{
  "n_experts": 32,
  "d_expert": 224,
  "d_shared_expert": 256,
  "balance_loss": 0.0142,
  "lr_router": 0.000681,
  "rope_base": 500000.0,
  "parallel_block": false,
  "init_std_up": 0.055,
  "init_std_down": 0.055,
  "optimizer": "muon_hyperball",
  "weight_decay": 0.0,
  "lr_head": 0.00404,
  "schedule": "wsd",
  "seq_len": 512,
  "train_tokens": 202500000
}
Below are experts of layer 3 (counted from 0) of a mixture-of-experts language model. Rows are named gate (a neuron's input weights, with its number), up (a neuron's input weights, with its number) and show model dimensions 256-319. Each number is 128 + 32 x the weight over its row's rms, rounded and kept within 0 to 255. Numbers have three digits each.
Before each expert's rows: "gets" lists some tokens that make up at least twice as much of what it gets as of all text. This comes from a sample of Wikipedia text that the model never trained on. Tokens count by the router's weight.

# expert 13
gets: " a", " |", " an", " A", " 1", "A"
gate0:162103121078077091106160074124076108133139132131101147122097140136142098108126133122113098167139136186180109160136211110168153109200144142141152165094126118138159143166145156145145075164182080
up0:106133142092104069082155126077145150126168151211143112125108144146211171093156134167085150126119111156183158086099067156083095106081123137131138168077121127101202110090080136149150108111156155

# expert 24
gets: "s", "d", "t", "o", "e", "al"
gate0:122155131114133104132139146176123142085102111090170113148091178085127166163121111122091092096140123134169101176085157119153162118131123107182141127081088185105149099147094167042162139138176134
up0:112201123067137066119095104121136079090072129168131118146119116117154169098112176125172113141169200100173162086149102128108076179114191208135094172127122191115120161161180123096110144175078137

# expert 23
gets: " was", "ing", " is", " were", " had", "ed"
gate0:115136163154103108145200129159117123035130133127132094116154075151153168142124170115171103136127117161162091094149043100136145108137142053143148121126146126136133155104131131151081120153191128
up0:103122072158177096172150119121134075226105137125193139129115132146120116144102170139184104127121133137086150141180066170106137116149125109145176111143091167143143125045099149128163093158135050

# expert 6
gets: " to", "ing", " not", " be", " for", " of"
gate0:124139102136204183170145119134124150150165099170099115164196143115122119151104165129126166106095175175148095120130058136126207095127093179111159093145144124100140157112110136117117170155128186
up0:091097117073082108180080151162090128050082149096149109008160109089171122146124143165126101091111165177121116149122196095115194175187161135168165131139135108192121130110144156177110135118120093

# expert 4
gets: ",", " is", " of", " in", "=", " name"
gate0:147127101144109151132149147104139155107109162121164144151054162154153151155116075120145119123142179150119137180054171116139125161121115144127104131123172132104129090104118113147154164147115121
up0:171130131139156055078165185172113133118157141164112132104152130118134142131086157107089125118085124154155113098195152118101126142027141105069141117113125117143150111122139107148163125138181148

# expert 8
gets: "s", " he", " He", " 0", " 9", " 10"
gate0:131131117150157132113083201086019107109146143173156112210131166108073129052114132114100122195104162170122087126114149180061106107069131114112184131094118125122075097116163150191158147137115120
up0:116126170107167169158080086142127113067144122149155169138184146165135144115133137125104135111148145104177102166137112120134146122119132095169184153194159132145142158095139109125163167131113138

# expert 31
gets: " of", " on", " in", " that", " for", " I"
gate0:163122136069097146170109159178117128121130152085141148182083133129154198146105131101135130151144099049150105165132174078128169134114194111160148195142074121115141121132146170098123080118129171
up0:178144175096105144125109161123140122177186119109123102086160132140084146121086090108180143107103129129135127106132123150077130165123097084103158154118142125046152107090097101145118206131193152

# expert 16
gets: " ", ":", "er", "e", "i", "o"
gate0:145133112156121127124141126145189159088159159115108063085101161154118118095069131084112110101188131159132093093105150124166171112098197118131117107142185164136164109202134108124108135143146114
up0:159094138160149120079167166102085106101118132164117111086115168130136107064099143153140165122069093096122137112123112180117121151116102139112064185123069093163133140175158122167190096125145084

# expert 22
gets: ".", " the", " Al", " each", " 7", " at"
gate0:121128149058176052125163102125146145114133123165111139150169129155184134155170084079133141158133100115095147107095086129122145131113097172138137118160111146084136160155096082134088075173089110
up0:129141154134077113174091203135170153043049186197132175147109115219108151093104155120115161117092128151120118139131110148128155153079164108122074152100097063134110108138094151140067071116189123

# expert 9
gets: "|", " |", "-", ":", ";", "="
gate0:051191152093122075142163147108180144158137171145082170078127118123076171083142154174107151123124025109150108091122136145147105153166151174141085117103113132157139120188169115146219162110158126
up0:116124118092162161092160089122136099162108187123152188139113044156117185162081100074117143130081108133170118150089168137113097200126160145119038081160097138094149188171157173093139064140208115

# expert 30
gets: ".", "\n", " It", ").", " it", " 2"
gate0:129142129155109150143143135116044091134110189099153108145158122159122073086138122084115058135139084095175107122104096085098145135090106149142059144079185112090101144085112156151133138106183125
up0:094075138147050129141127124105133171074147068094103135129118128101177150119107108177119160146154105155105208175151120107104154107173132078163056102149130130144124187111148114139127098187141121

# expert 7
gets: ":", "3", "2", " =", "1", "S"
gate0:164110177073131129095139140145181139067086086152115134105100106069162148106140110093116133082156105204124128182176082137112174103142169116052136113101076150168162154119126128180123127158175165
up0:129137168088114146124172105119124194059073140157093177085110161126110151111134125121194172042130037111099143065111134163068151160166169170105134102104159118133160219171160077134120090142113144

# expert 5
gets: " and", ",", " or", " but", " &", ";"
gate0:118130140159066119192116119112184138151156106138068156187110166133162119084115122073149124068133147119078092140109151079114086113180109110096151101115159202109177098124145115127166077124131162
up0:128101178102127082132102085053167144113202146131144137093137180100128131111163124167090113140149075123142169163111160086181146110116138108175093088090140100147125204198131118098128188171115126

# expert 12
gets: "\n", " \"", "==", "===", "---|---|---|---|", " =="
gate0:135056152128157130175110150059109125104108156204059104111125148156179142081175140108159112103160138098101093114137120187126095125106179069105144143137056195113159082133125147114103122160104160
up0:130090026110160118110095122133102104180171103150119110157153078105170144113103128162110090177169144158131102145121100111149105127121121187175115046134153116145122133056141156141129123153128146

# expert 26
gets: "s", "a", "y", "man", "ov", "ia"
gate0:101112119166126102088118107159078159134122142130071145142140099152155169136123091099159071153161110105185119129067087140144108166090118124191126160121128147139082175163121122110185096098133140
up0:141112108177175112137140055189149082144078103161119155097110151124065159131136045061102116090158125136210083177107176125130083157142111155119121118075144133125136193129112126132110048115065185

# expert 11
gets: " the", " his", "s", " their", " its", " her"
gate0:185113073104128136179131101086152144118091154069109132105169151114132123104078123158073167092151131193132181122084145074087106139134082103110136127196099091091075129128078072096127117150163083
up0:139120144123126175130088158082188140205109152184102193137136166085093094187157068118141113079123119148130139095153131147104121144017143094142092148130075090106093163088194065119086152099147097

# expert 25
gets: "-", "==", " Location", " Born", " Coordinates", " Country"
gate0:146142078096035170140124125164111150149070193104137146146146145098106106164133044124124187145113084147106123104146177104119104093165102171157102150119118142106097169184132140091128139124163131
up0:148162156127150109157112163072069092163139123119153080116077099167082084109152132157099125181118149123163091112075158140181105126123138109137124130139146113157127130141094133121169126125135162

# expert 20
gets: " of", " by", " named", " married", " born", " as"
gate0:070183167096055120129151159118169167134113155162161102158177173088167124176139153160155130125186127096160139072167155103087146115132084138103131150126129105079107168118144168107107096159110111
up0:134160103100138110137100127116090141060110153172122146102098103143160134125154088126180122142127167146162108175130131123129114091155114100078170090143103118113125164127149106149127060119133052

# expert 17
gets: " the", ".", " 9", " U", " San", " 15"
gate0:160131129109147120136115062136107114143131167149103201138143172151138119109138120104176115146103059110131183108165144117033096150118080061118108147075061182122154100078163143144090144111030105
up0:080080147144090107104132122137094132037091146150169119142127110109177120099152195128145170113033164153149129161123113123109101094140101121138112140111119134145151192159108148124136137145118111

# expert 21
gets: " of", " in", " from", " March", " to", " May"
gate0:090150137130131205198166204130133172145054174088067151138117116096104099133155155096071169173095140165140110201169140127184129136134164105085099133163184127127149082097122147180065098122136122
up0:137089042140145112121159130120143079154147139109148192076136088147099132148125112194132103168114126143118129161124170165181097183107168084136154152070109131134158101118113083106111098134132090

# expert 29
gets: ")", ".", "\n", " The", " 2", " it"
gate0:116145160215111104120106069186037117168084134149101175143115234145158136154144058183192077059146145133081126173136130034085104100135121147169120073119115091112090107163123137087137153084125124
up0:128085074141124151095143118152123115178121146106168138179141115125160156109132185141224110092121124168144137127110109120142122089138118117109128123177117171113166065185131162145152121090094149

# expert 27
gets: "'", "c", "d", "b", "h", "l"
gate0:178158140159178183148111115117118139133195135157138137112124146128092088118112159149061140152153172129069107118122142141181114188164146206116178098120115110125146138204111112062151127227149079
up0:114182056038117148091090152087157123109089101133045129135136165155112173055158135156150100079129170160101136155172114141070132111120105109085167150114096115111167148104166116120169150106089151

# expert 19
gets: " |", ".", " he", " ", " He", ")"
gate0:114109183113150161085137113132105099128165154119162088125098126130112120077107139103174111116107170158111171097159173047130152103139100134100177124138184108171089090177146170076105106102057137
up0:146094170066074136046119128134131104101138088135127123099128091186147175131135135197131149134160098137108093138126115138122086133150107111084109140144074115146093082059179184092096105175131086

# expert 1
gets: "\"", " the", " 3", " he", " 30", " O"
gate0:194139146100132141159106121142104155175156131157192165121147130131111115095151096107107113146183087074143130125084188107106145088134093171179117176103135107088085128096121138149096130081138122
up0:155058110132126053168138208096161148048116163177096129099153156119187174138155125104139083143118121147102146150161143129115162145060169113084131156152124107107110094146091113159170086171096120

# expert 3
gets: ",", " (", "),", " and", " with", " for"
gate0:135160157107160171140102135060098118114130098113137174111137146161113201142175103180107091123089136128062142106132111160076094096141129095137145121150128114095176097166116109095066140132160070
up0:128080113068141108110139141169163131126132138173113091101101155172135117108128197110079182160173159134099082135129156141068132118146064127127220102169087195082168143104146120134130120196173146